python train.py --n_layer=16 --d_model=512 --n_experts=80 --experts_per_token=4 --d_expert=80 --d_shared_expert=0 --activation="swiglu" --moe_layers=[0, 1, 2, 3, 4, 5, 6, 7, 8, 9, 10, 11, 12, 13, 14, 15] --router_score="softmax" --normalize_top_k=false --routed_scale=7.95 --balance_loss=0.0146 --balance_bias=false --router_z_loss=0.001 --n_groups=4 --groups_per_token=2 --init_std_router=0.0381 --lr_router=0.00036 --n_head=4 --n_kv_head=2 --head_dim=128 --vocab_size=32768 --norm="rmsnorm" --norm_place="pre" --norm_eps=1e-05 --positions="rope" --rope_base=10000.0 --rope_fraction=1.0 --qk_norm=true --attn_scale=0.0884 --tie_embeddings=false --parallel_block=false --init="uniform" --init_std_qkv=0.0184 --init_std_o=0.0 --init_std_up=0.0184 --init_std_down=0.0 --optimizer="adamw" --lr=0.000911 --beta1=0.9 --beta2=0.99 --weight_decay=0.32 --lr_head=0.00681 --warmup_steps=259 --schedule="wsd" --decay_fraction=0.75 --decay_shape="linear" --final_lr_fraction=0.1 --batch_tokens=131072 --seq_len=1024 --doc_mask=false --train_tokens=1202000000 --steps=9171 --dataset="wikipedia_en"
Below are experts of layer 4 (counted from 0) of a mixture-of-experts language model. Rows are named router (the router's row for the expert), gate (a neuron's input weights, with its number), up (a neuron's input weights, with its number), down (a neuron's output weights, with its number) and show model dimensions 448-479. Each number is 500 + 50 x the weight over its row's rms, rounded and kept within 0 to 999. Numbers have three digits each.
Before each expert's rows: a language model's description of what the expert responds to; "comes before" lists some tokens at least twice as common just after its tokens as in all text. This comes from a sample of Wikipedia text that the model never trained on. Tokens count by the router's weight.

# expert 25
Name-initial and number fragments. First pieces of split names and words (D'ave', 'Wood'stock, 'T'énéré, 'Kil'ley) and two-digit number pieces like 25, 65, 20'00'.
comes before: " |", "%", "–", "kel", "0", ")"
router:458492495413512460475472467513537447512508590497409487510491534480521478488476440489479543502460
gate0:527553409473453590501575539570455551495480462577421495527496497446532550514368649556492452520428
up0:462543589541523371472509484430535455562508575462531453464538560472510452490573361436474532488504
down0:426448448550554541551509562512502544507432499459628465486485385518572629545511526475519505453597
gate1:562584567502411505514516460499501527627502398589395536465476542501448473498452536553488436517465
up1:510514558491431509543492451514487526549497394563438460476455497522458461522482475538514479497487
down1:546575514412465505416526514500465458483581491505421509461544545478526412475473463564490516534350
gate2:428587476408468437505564503439460428478532482452467457505526521423491541583511502496470454553459
up2:587555522529508509527485396603614515520541504589506561518519594410428575433520483483592513551511
down2:497524455496529486554522421525502606573434588512492555465500444452458497474597511400495482419512
gate3:513589542450507469517493489534504458437598522578511517544472559536475577512518520509486446581428
up3:404449424483496516554456504504559541495485596480385499474537593428504538596452503481508402569447
down3:516458501492475412529620517498510553558426420437527464509486478488568476556508437485484508492520
gate4:426566463465470545467550508515462473497466495523424454453536577466529531561464554573503478547382
up4:470456498435454588507497494526478491449480455499455495486492515551467539563521532565566492520471
down4:536542546462468458368521437505488417507557494549385520455577596442468389465494461535490567568372
gate5:501582492494503625543471507482453519453462508516396530486398534446497537514497477511447475498513
up5:479453565574406475535463406553483510484501475539463474464447555533553594604518544551529604521467
down5:540545549500506487443462532497517545510543513477456516562487536496501459470459483475490514512489
gate6:543527523523437503503426479558510516489564452510451516414473568503518512501421567490597494539428
up6:536562452427544460468556499526469402472527531517524468609589477439500522547567462511465515521471
down6:469505535546567492584560545533531613515481449511546495559482457521488593505557543459514508471589
gate7:484542485475467529537505484558454511551543533495466508502499488496485451497453465548550468544422
up7:564572528543521503439554524415502499394517473469536450487540501494467602471555535521491475486513
down7:442541531536619496468550405538606484543481389588547515607515632502482516478481558586464559466516
gate8:570568542504530481526491474503507512504379452606521533453453473435512498537434491563495492517453
up8:491531593515589552513458503434444447534422535498540562444504433473511457560426488495464480562550
down8:502511543444464470462429501501469495554544526617449528453547593515490448440443478530519487492426

# expert 23
Preposition of, name fragments. The preposition "of" after nouns like average or second, plus mid-word fragments of place and personal names, e.g. Gran|adan, Lag|un|are.
comes before: " the", " a", " Total", " its", " he", " it"
router:506477594520464451505474502489490526539543498393524508485484501469463581612513529478550348517505
gate0:513569497421510466467553486590449527531480491491512446544446538493471460472505525584456548525465
up0:599542546499444508410526457643411539549541413348551469524500484566506625553468527559515515458544
down0:464479461468469493568487519514484488504501459458399507465519490456516445574480552467467426481545
gate1:554540551421514468394479488499444418518526518520525480449511549524500413597474497509443473464416
up1:559461556427416430424422436580384455547597450512513449426502441548464488590445521538544493450521
down1:473530470401471555482555567512466443482515461483426472433505498427535471515479517506515435531445
gate2:504588544442538446600517462473426490589536517498475515417424598413443387626483479510490471477463
up2:463497424490490591459401456476567483417457469478452524548572541468531563509554469511536511613529
down2:493536496502490428471423513485465483453510628513530486402436525538440511468521512532455517560584
gate3:521561533482486465384422470451419436516481539525482448446511566482516490515424475484476450523459
up3:536474559479428392475383456506374515557531467528537419486507463524431530518408473467520484492526
down3:478533457432461531462542560484468453520500475476414443429516491439515441512431499460502428491465
gate4:517565498428595494425503477493455473445523460536450430448495537495512478504451478449544501486406
up4:539508513477532443426472430556376466521591474518515453444474489451457602549397466481590486485463
down4:482487473435445471510494537472467492462491531510448483425573504455462453480479411511500491518439
gate5:453591502485533514465486492483504433560519560450444530503505519471482516439458467479528578556455
up5:524520525513441563493530560487559477626540529495510491529483451551472607490447478543516610486547
down5:521512489512480551554517543457397493404481539379495464545491504416532441577501418500507482482462
gate6:460588530459531484438460508558468464606426504506475428438493537514488515526474540602522557472433
up6:542466613462445393423378429491441589618561440431532378467494523530483516588511495575552516441459
down6:470549422415461480447494523484470463514506530496428455385499570390521466542518465488504376534447
gate7:514559481515603609447557534501495501508486439557447478506503599464555440524508519519510510535459
up7:593505449523395427469544467496460512577586393432459509487480519522574491586473550551565525481538
down7:495529442398450411422518540506446536533495556502439440480480491406538460521398481515473452551431
gate8:510534509438472524412525505488431522528487531477489428500484542498536546524482482526527497468439
up8:521434527460455498473440441513387529550548494405533471508486449520488538558534499472546490416491
down8:497525420440466525502566566479452476529493473428356471462515484463510433539434475470484421504456

# expert 19
Prepositions and articles. Function words such as the, in, of, on, into, against and opening parentheses, typically right before a noun phrase in running prose.
comes before: " the", " a", " his", " an", " he", " well"
router:476471481539544472491484502532512493508480565505466523479498471529431482548556542539544528513502
gate0:491549564468425512467433485539487511531483467396507463436493521529548522551443554544569502558440
up0:497491411457438480386474522516534499495483501450484555540454529563572512545404563456490511545540
down0:533477546556502470450578516483517534429447366555569544485537445543536567482498533453419559530499
gate1:403573407603456544504530544408509531508442560535560409520430517542428453547462516557528477580473
up1:543487521465512610502555463550570466388523431469447610511544537500509498569423546466549569350489
down1:490459482497460466577564531532516455507529499534491542633487522522449521523441425530541478543451
gate2:469546576459417514459488590420405511585478426459535491429488555510571452516475529506448506524489
up2:451478585447399513472481587472406532578475461442541504448485504519566417488498503507443541528512
down2:462403491497539458497516524464545513532509528621474520564428570496509436486481455477500460544525
gate3:478587507501583494439497428476518526498493482485506416381509562425572516444395537413461447513524
up3:510481464512496460449525469422526535508490484467493413414534542437550472517446456395411445439527
down3:489460582399498437542508509455467423523457565511442534434496569511538485555484448431495564552460
gate4:510578529516595584471523537559521519529435545471485457427495588430460500499425479439550512472430
up4:487489480450469496602575530465455498511465493531416540489475473524517574411495432480514530386549
down4:470438536525587428505547500515465486458536450476486434541503519486493451533400603420508559512444
gate5:523576578503505493459548569485532503539451525506512449466446568512571485469466528463553490468477
up5:398475567528528446495473574518481514545482431468469434484402443560519511527444405532522478482531
down5:442419515623498545510483607493463486545488525502458600568432479434453537464583472566505523508586
gate6:463558467421468487566431552560551479518480484433481431446511519488518596489464511545501526454431
up6:467527533436517518555582472551580564446463445481467561500513420520629497563534504493542573497462
down6:515552558567508447457515476507480434465479484381519420389581433431499537531573448507501499504443
gate7:556610428438530515526483463472510559497444508457437476490557531505583494505419495494495473555430
up7:489531491530558505409423433475556507523480538539520485432591496425494424464461482312544467609442
down7:468471536519541501534478483579570550505500524506513510464562513420447536535468498544479474429454
gate8:531622508485573490568514601469511483493423552493444462488471511462501550576554556496538481534462
up8:480514485442518530486479321486537477518522435480505598519503476522441551497364580578400465529460
down8:532580469428519482493480435460522420455570454381486532443581515501477577566473526491535522549530

# expert 30
Country codes, months. Three-letter country codes in sports tables, such as AUS, USA, ENG, plus month names in date cells, "Open" and "UTC".
comes before: " |", ";", "'s", " |\n", ")", "+"
router:488510447477513425431462579503530549508435512502491482501493470495382542498537556561571614494468
gate0:529614554538538514544517538446533549626501478486434427365501559388523458544466510482506457540392
up0:473508471468446400521510499543489528482570484502499531608478545563591546528549578575686451382532
down0:544494471555445474478511491560539512476489467481522522523491455552521471465534496509546475493472
gate1:554533430403455494497530591435509476555503448491439470523596535445579426480405481491539520534380
up1:474522594600548470479473475595511501489473581560560562464433524519426576496618519495453433478568
down1:513530429479485457474525398506509542502495447505582516442397454531553500467498479427500462484478
gate2:498547508504562452432516474535451499473502563426570550434556599513540505491535542440468609546465
up2:367453484524542474411481513515584463446445572419539545530515611454536578514467496554433581533564
down2:540423598502480418497471562510494521587476556553531517499486558506509454531500610539504411503556
gate3:533569422446519532455510560419500539465520491479460414521508476423503516436453488498520557520434
up3:560546437470488534457554552419516561410489510447500359557555473454495495447470494513559552473455
down3:448496524502475521559474669495517476496469541490473529470566517465453466454482518529477524515474
gate4:569589458480491534488564520416530451500422532506501520541497521449486553465445479501565492515471
up4:553511518426507420550478557517472516566502414530494503540472474583517465493501462484569517533484
down4:516477521459505519584466484558509433506466522448535595427458526567495554594502528438465495508559
gate5:557534569510512518393548611520560528469491433443490490447613509502430476530500545501491461559457
up5:451478563511529481357498501518518575418501392406524526502587479523478501562462466489525484531504
down5:464565543485489556491532609495480439535473515493516484396460566522466504476475461474494517571438
gate6:597540551441501531460524505508503490544494549533539439453551467472500479441369560469534529601353
up6:608495502495482470436503440548476585490472541544543423463525430505499455505440478507521510555428
down6:481520574496466543478376539471409504481524488508520528417537548423445529515504469531509546542547
gate7:488566527527577593454454562527491540484498476506477526482477591511508442499468558495503496524434
up7:574546494487447535502544486439449397557475434510518520519527434599449527427475472509495495507403
down7:531453394521546528525393429500509488473503398457547574545560517545608501424578486454536536508463
gate8:492567554449506437525565476497463465476513545496550514546505530463562412516493477525505491618486
up8:445506508517548430505508491534521569460462537473548559478500475484447530581466448570503526501549
down8:490501506506502486414514440469493580526518463613540492489510532492508496516498597475501467422474

# expert 2
Prepositions after nouns. Mostly in and of right after nouns or titles, plus some for, during, Silver/Green; examples: representatives of, underside of, Silver medal.
comes before: " the", " a", " his", " been", " Representatives", " New"
router:483454520592535517488523409511538491469551414464349540499504519463448537448550540526528472487450
gate0:506563564499500415552539547398455488502445507458566501563474524496530505470515466477466587485526
up0:485484500579465520487611576599447450473371544481471421487532419535496457664511469439560503520485
down0:472476525472599481519534469515510486500447589520466445515433494459625507505501438460500427463511
gate1:533548473527507538449443549547521451547501457475590516549528586465373556433469507488518587463503
up1:492495554496577465362455545494513510550472432452558447611528498503349479463481500479388582495524
down1:466403494537531477406511518480460515420544505586408472504478520467467492461560515536525459522496
gate2:414589461491523411508512451482506517548495511514549508436574535502395529527482516555477518552383
up2:522477485507423445452480634541547468557406497474403500563425558422547533442472530484519525372535
down2:477529484546519546565497438574469467578473483504421429420460465527480566575571485461459561460505
gate3:443563485380485553522543444521533532507566483459479501485514610504467567519448414476504490526422
up3:474508560364528554510559362454481497446564494464578477514507518518493488494465445479516486505510
down3:455505477410527488389460548481485471416536464492559512522505548437541460448482498589493409588444
gate4:506637493547565472489566477444498488519513533563539500496539518556498411481507494429509474499479
up4:467511502512496501510573500609452478444565568574412492489428551550529632480498502409563448597555
down4:532532518463469444562554421569546437499469541453558502513459443489430593535551536512510586508555
gate5:438553537437557504489495502576466469563608458510456451474502649429518488537480529509537471474404
up5:544528466560423465530519591453533546490351588496493535506484473549481492517503513498475568534512
down5:482475424489545556606508429533527492583470487514497518430513475545494538559497492475496563438499
gate6:494589486507514501478515439588443517455456393455473458428514496484536476469522414538507442513448
up6:570536528523457526515491620398591495546470590474513543563508546447402447526452533509508499475464
down6:461472502507511565457487455548398574461462497467528499486519472591523445462520511568525568558444
gate7:468569555462560458476561500406548550506525507419540420512599552521418521498561466397508447525438
up7:513539559454549567471559422364444594475577538512637387473535455547465507454552452414448401569482
down7:540512516427477428425493528476447520397431450426510544531594577413486371482469485514525458558466
gate8:442591590415519576542559450437531494557536417501542532470518516487463486513526450487471505507470
up8:551496432570461472510514596632530414485402557430352513463501496466463545569514472560572577465471
down8:501453510545425521565478466602422487535438533525424451478501459568597542510538453480515495490437

# expert 54
Sequence links and prefixes. Connecting tokens in running lists and prose, such as "and", "to", hyphens, "19" in COVID-19, and word-initial pieces like Fant-, Sp-.
comes before: "-", " ", "00", "95", "90", "96"
router:556469529490497469533411538465470503496448492523528433515517522568373600446509596559466513491503
gate0:529579568500528514455470567488478471529529471504536519518514584485449486555431532455485557519500
up0:517486550501559529483428553493447485510540470474563536583545562544452491552411550461512533523522
down0:458557522487448494475519524531456488431504494559416456510415442442478497445437505453448499439437
gate1:489556485435466517518508475400523505537535436455477527411517527521432509549439493495481462559494
up1:466497527468596530424458520507537444453484568461534478504511448458573470484524526485560546512442
down1:496484513444617498416459461497461482561519490485529491475534477551569414542553500511486512485492
gate2:482545535505544505494443566441486542562475437449518524470480487516471457500498459583505502519525
up2:546549469471422494435551456515516427452495531589460504497530543417522545489497525402420518495435
down2:551488536484595518536515374530539471564416535469523514430570570581459555604570480484529539571598
gate3:498608452371547472456541470469554556502500462584615486520512612460521525514473472424492521469496
up3:536533468423476483499439461498465528473495404623533454508476570515464514479573483495470506563523
down3:515430559558491423499499466518490543450514484454592423564483518489525515485448456515453455545489
gate4:506587476461535480512546517433522534538416464582503488451523535446476440495420466511462455554463
up4:448448500565577400489446554475485519429466479463531636460446410519516455432418389544509443476499
down4:527462533491442525527376511434493538417493522512371567480582532450540481575493430566550529399569
gate5:506575485564623499471540546496517447504506482483581539520483510455509464499466668489503492461463
up5:504509514538459545528523582455508428491550417538496531516525428544606447515485491591517511463514
down5:556416476508529471544557481516497452491446488609480538498505459520516484533543451546536487496507
gate6:406579527585567491475487521435454506542514533468436465499536548416464444521461479481535549510431
up6:628490513519473501559491431564498538371439465527481530473500422554502475495476465507411480443528
down6:560529490529487519513495454512554427540477543484545496514525522450520426589546518540592534516600
gate7:413555424477506515488454507530494495478405472535545500457485516487464484507583512559522519480453
up7:467507482478387455514472559508460522531488344399505490488483568558539506467494416567608497515538
down7:447565449484504397537513430468452442468485485503464499603462354571455416457524525515451453498443
gate8:525578619532495520455477541528445501509563455606482511512478506511460476484429476584461481461539
up8:517455618502543481552505537550449522510580400546536546591495492563452476479403527583526415453583
down8:435517529540461449455504524525522505474490500541420487522447516419545486446521496488469512501440

# expert 24
Table cell separators. Pipe separators between table cells in filmographies, transfer and election tables, plus colons, possessive 's, dashes, and "Genomic" in gene infoboxes.
comes before: " ", "-", " —", " +", " \"", " −"
router:546482540488434487446481512437444410572507538488513445501507488487516494487537386375510552499534
gate0:521558550422492474452567530527476406468464521504390458501490514454487470459409562600565552550471
up0:553522499547535491538445517569516412528535542566548524466500567449487573444565441546507460478424
down0:522412477470470573541493492492581533477428467490487534476554428521420509524520500444449535525475
gate1:533570492497490504477574398502465481583508510513458528483510592493441410476369460545553529533474
up1:531464573444507499481573417469513500589526417505486501483542466583508382462380437517527529541529
down1:478540457451502448435500517530485497496474531597448582440466531448534411492483472515523431489509
gate2:481589497461551510479535544458506535506505542456384516466477598444484506458487531521518457473408
up2:513483449548475455490431516544529407390481495534506451553429555400592514523427485534455583491512
down2:448465559457499510485502588446542481549510495437565423482576472528523458618507562537526559586518
gate3:495596580424532538526485555493397430499458573468459417505503531436473514426378558533494460564496
up3:507512588449524535568549454474470440596533522502487506516485513532419441469417552553421551513548
down3:476491450532533439432538609511490527543511470542566548426455542451571440500546552502491573441594
gate4:510578565593473463499456445469561446464410510481426450424507552501548488535426481445492561491491
up4:462509523401454569558458539504393598468542525549494498483511476508389437426499587481543440466480
down4:484500458471459480590571447476494521544508439472593502529513485520441467480533508516515477498480
gate5:495558475461489503480555450392597497573495555597444515425479561509426435396457512517497537473450
up5:428508500452526526433598428316573501622506517594439487483443488624470383491484447458474553442563
down5:438465467555509516386538476535543500431522518572437456533454614471563458518503467537478501452470
gate6:515591487555540512434467440415482529509459480523388511502494641453470463541473455543576522509477
up6:494528488611522538384508520497546520543422545487481500527465532531475580480525398498474550527559
down6:478510447471511494427430407559492463482463559498435518487500469422497479487489402531453436519391
gate7:490548533461498552456531466452465554538535523482498548504441551451472490447459525442510466454539
up7:511469515494477501431566441406440527568496510530543547492428477481451520455551470419541553423575
down7:461491486538484481482532472529419547515495529509443468638503590478512471508495378527521439467501
gate8:422567532439551475449496547534413472489499567541507547493449576491479612476482525493506532521426
up8:454499508525476497454507517414582530453456447512528482491589537563551598483525469475566446492534
down8:493674507525427448360442472577475420478502484605516465411393571490511519470536503510445542469448

# expert 53
Digits in numeric tables. Single digits and spaces in tables of scores, populations and turnouts, plus kinship nouns like cousin and father in character descriptions.
comes before: " |", ".", "–", " |\n", "0", ";"
router:459544479475520453464520526481453536474458455508498442498460478522530469543546358563519481501429
gate0:536565460497471490599557504478538509459474478509511470447443509481442460429504576490620504554473
up0:556496486436501430515495481555474464516538450367495445494534546482444494526512463461568562485548
down0:507494466446420427506536576472561478471467464612373478513467561439566490504508524536513552487463
gate1:548562552465589467523541525483430541486486441501522485554440552562488530519521561512468533552497
up1:536526515568499569475478417464440441584517557510496534481531477498486564553547355574417593563509
down1:484444540477443486467533587516561499563455607454559468484474492494532495490530502423481598542499
gate2:537576493588481518484465454522539452412438478486528476532484492449606519636534461451545478469421
up2:506521439418610505572501538536442497400480433486500571472505462507555533564458458530526581613442
down2:387520456508531442497499480506506536513484559468525455497528403508494480523482496516538471544555
gate3:483565485488553563493471559501580452494415535546502432463463542437478411453447567455462430594455
up3:573527491397479499460553425634518417338452431516503506458472456573508538485485432574510542520450
down3:510557507534462575492456450499346496491474488487467497358413438550497515530489527496438578496497
gate4:412538577465530469457443421515510451597463523491535427537504514462561454519379538430488493557448
up4:432509548447525438493403394529512442581496523464551419591513480480545467510375545440465468541496
down4:412485567504540562423527628494627453523459501480485474551535524480489481530536528478488465519417
gate5:494549446515457528449491401534535556523469505569513433416438478394542380553472622419510451510422
up5:577489440569526499452498470550492492469489568461492485503468451476494544592554491464558525537430
down5:550529414520485516412572483548523541519520444520477407490440512553478493474565545476453562513585
gate6:516561507573486486515416472544442460505458524471451477499562543467439560485474527499519492527443
up6:551505533523517437603416479598441433514511562420481518565521483536452559483493511524487488462553
down6:498471567477520527361561602574586451495525484512395507541506541458496472505514562481536462476464
gate7:458514481478538429527533489596559354535535489519479549466551615383462450431522474584497493555483
up7:447454446385512407542517453462470551466441506513484543495508459496540527429456367573458444423499
down7:576510546565470557492495508463515480497483512543563483471446506522528422535524492530501514497506
gate8:455559448487448489557547578441466571481474480479410488505471612477524482390488457501544437603475
up8:448491515508525461456520498513459463445511493547507507472423509500523516455485476593410559455475
down8:501594370540453457533524455516462499477455547347504493378488455448514414492468583492488493502545

# expert 6
Digit pairs in numbers. Two-digit pieces that continue years and figures, such as 19'92' or 16'60', plus table numbers and some word-final fragments.
comes before: " |", "-", "%", ".", "–", ")"
router:468461496530453527462668485476467499429523494480533458535503469455559496550528448449469470532503
gate0:544546524555452488517501531404550495493514528423529488452445534500450513576534533369534412569440
up0:523535414581553490525548493536532571487364429548430495460447539569434537459413541473482589533487
down0:494493471516511484432425522531602503529479447508556506439524531544518506630565562515521442483497
gate1:495477522549542487400499440481468478529505488483542566481515456420449448478532546474538462537556
up1:509498495469603581474508460393432469410476547466577559520445473614515428515482473424549504515516
down1:444515498411465506452461484503499421560559540524560534484448506544531574487500520499485599507496
gate2:566492548551430523502534456460490504459467488387560579463508431484477473511586487488579444452528
up2:453540480431536474529504477556509478497498498573403460481488617497527491479433510478400535508468
down2:445533507500552491571478507538549530499520398539517538497522517479450449509417464541557497517526
gate3:482561464499493484480414496499440547445478437496472469531446507425494518445504509510499533505463
up3:477550514459579592437500514468544496480472527582498594460518538552494488422547535547483502460449
down3:568525475525478521630581499545527523480529462568536641498467487567423410431441412513484470514540
gate4:560566538456476464475538532542492426448467501496471512445491528536472500540404527615498533448492
up4:419520427592554538476489510507479572539621440466511531604531465439622468487490490505572462473483
down4:459586491559558502504556526505502540500448571439502529477519478467465570482483539539414531505555
gate5:427531471563465510477455499502468533474403474538504554483599527509485404427460540551553544539460
up5:469529559477530419489514584545550441525542505537485541447474468479402608554417472471449432526518
down5:472596576512506436431494481539522462505413545480548558536475502533506486492541466557556470525481
gate6:495581513593560540423502518421458500454540461517526549553460531439558536471427461416560483522444
up6:499475505526437465528550531533533470551578511465508485439446511417546543552492385455399571496550
down6:456494531501511497378463529498498506484561526457483427488472536380523534425505523490487467476436
gate7:579510417472529488413501443564442513498472521480498495540453440457495440554521516500427470527497
up7:612481413561579520404460523466474494491505524417508520537506478479483487613494501474536509518569
down7:469540430480460418518474487521494494540500548417468476586536587503556522513529493502489499490545
gate8:503520454584462471439455372493449553450406507497513469487472473491487522419555537527472513537500
up8:535546482404563612555539618531439458561496601604542439471500548462478444449421509505526477528461
down8:491505546438613587568519504479463551478457461539508538512484495523418506494427537424533530464500

# expert 27
Semicolons, years, clause verbs. Semicolons in lists and tables, year pieces 20/18/19, is/from, and verbs or prepositions like until, since, run, released.
comes before: " ", " a", "==", " not", "The", " also"
router:455547523499521459530470497471469545478496478601408549497501475515475564398552373495530473495479
gate0:493531521497512514550513537508565390509406523455493510443574601399540455530489493517524554511385
up0:503470435512509473476466508484420640455586483497502506544417419567464556484507514476475467501598
down0:436514486426429486541496496494440525466503490553470481552495454531468443522510459561519522514479
gate1:446570600445528509559567460428536586420489482533564450542471438500501496464442558445476475437444
up1:509537458563483541496529586498476432442552525582355455485467553515603499582537501463586533488446
down1:458474522515570491591529451455553562525507445505502484564511443563416473539464517528531490582550
gate2:472538500507525512518431442509515487446552477654497562455433525452541627435466505503486502493453
up2:460495587608504484450488471514547450547525560503547575476534486491499582484518452497440540581543
down2:465523533516454554464546562468440466474479533464426565505526540428509476384541569480450561499485
gate3:543565553541476457529467544499485408550396496452529527421519577472524408484476462585450524519429
up3:545526544551425449516427503503514372590423474461548550438551542483500392480473487563392506509458
down3:447526613458493471467526541527492449516524516531479461536504524396506482438468468435459521477456
gate4:486557494534504490503417530481549378510505473461446534492487605468553522419554504487490532546425
up4:508486481452527529500608535516433661422482567551512443492482431508482478618421507525528477447516
down4:530485436536491513499523425519479545514440493526563511474447470595508535549543522537538514518630
gate5:505544563434448521432468547453527466498522584502580479414560551389482449432415403536443515521535
up5:478534509406425474448454465482539421470508499551594515421536463356448381414467423445524483552546
down5:588502568454538442476511544412432461551570462501512490471497517435506497469494460481511497538461
gate6:527562476460498432489509483468520446445476490620518469458509525490490555468472494554467482531471
up6:478510474466453510448537603485458550439512461450540532532522432538505462585579496419556530494417
down6:456470478513491496443472443452557523471510482435633541485427541554446518538462513582546541447601
gate7:491581549470547528459465490476428526553598507538432426393539538472506491511406518492441484484523
up7:476504448479553525494496475600421452533608557563460427424555471417527539458489493446419455490530
down7:494592571546495485497453621471453528494476565494426475513498535482518510485473571507518494553351
gate8:408582434489462515516509464414578501496475542486488482508514577432505504566518475499477489520482
up8:501499527468580497540464531473522504625428374481611398504519541424526541543420587546524441515497
down8:405565475421479536531622596589535485465446539520454647488541464500465404496474564470486545483574

# expert 48
Line and row starts. Line breaks, pipes and headings that open list or table rows, year digits in tables, and ages or counts such as "age 37", "basement".
comes before: "-", "The", "See", "s", " —;", "zz"
router:460527486502521484541391393514511458564480525561501602495500489473494517510539553471491509508513
gate0:552577525484511490542454535467505539526508542510531523471370490476503450501537438472480524474477
up0:539449534450476458531497581469528500484481479440587408520587479479465484481361485578480391437529
down0:565587513474517424510520493605410409563503471414582533493448397518527604518450536480582464517488
gate1:558560498522552482514511525526486499472533549546486523444549481515500489502472473457525508499475
up1:471496464446565508526568493461551518476425440449527536489430473459454511514532484432398475487475
down1:448421449452559449524618656563452531458531559637517455619449542501497492519542543522553589472509
gate2:461562513471449408488560587497576466553486539558417437504509480480492504526396593487505429593522
up2:523481459479595539503443470518408477442470535451607601518490537525511471499568382474542524403427
down2:524502614599460568495636405461482533548481444541541531455467389455503441401559534503531450502544
gate3:602584609509470488464507395418553592497536513569552465463452553499549454553462524442447554510533
up3:497484564505490433515457380450570571545586510568557468504473517498545505535494521383469506536561
down3:494451479470517527537535522499607451472588628462502448469524624464509471515418434573479400531489
gate4:547507493511452495501522477431511473521496420525503441517546494518486545460577575498534448495459
up4:495520495504549490537456539553450527519467495483441503489385474536512470503349459471515520524436
down4:493426528464535531498522634445528541455535607486569492522606542475496462549452428516496431430578
gate5:570548597555564469530491534453590503478552474448506562481509451459554429586486507483536513537496
up5:562480605588591484522548501460611483486489476471561577508553387497561456598517545482400495603546
down5:534551557458536568571471486534466521483468597508491521497474483495508501579491498577475630521498
gate6:522544543527519463505576541397479537495518477524529478411459587485540442462471578497536512487458
up6:439467441410515482506444447472509529554648461574492540511444560478498516421486543500556514473514
down6:493487491512532501599513560364543456505543569443507470409508523417475473530483453571491429474492
gate7:486567493475567447450418504381508459500476517453453548391487593451527498467345589447492510497472
up7:405520467530523527406513527511541460565541509428504542444422522448560518481476497496535537523498
down7:445419460467537544524493557488533470529563582520502505516561634457471474555476502559562492482419
gate8:485515472457499461561493519400495535530523505480571466454523505502533438469523562457442500504462
up8:475521514416432575411596580574443422373546526557440519505463482455484495504478455458499506500477
down8:485571517576563489509559496484524438540507533461576550434489446439530540525451452449503413540523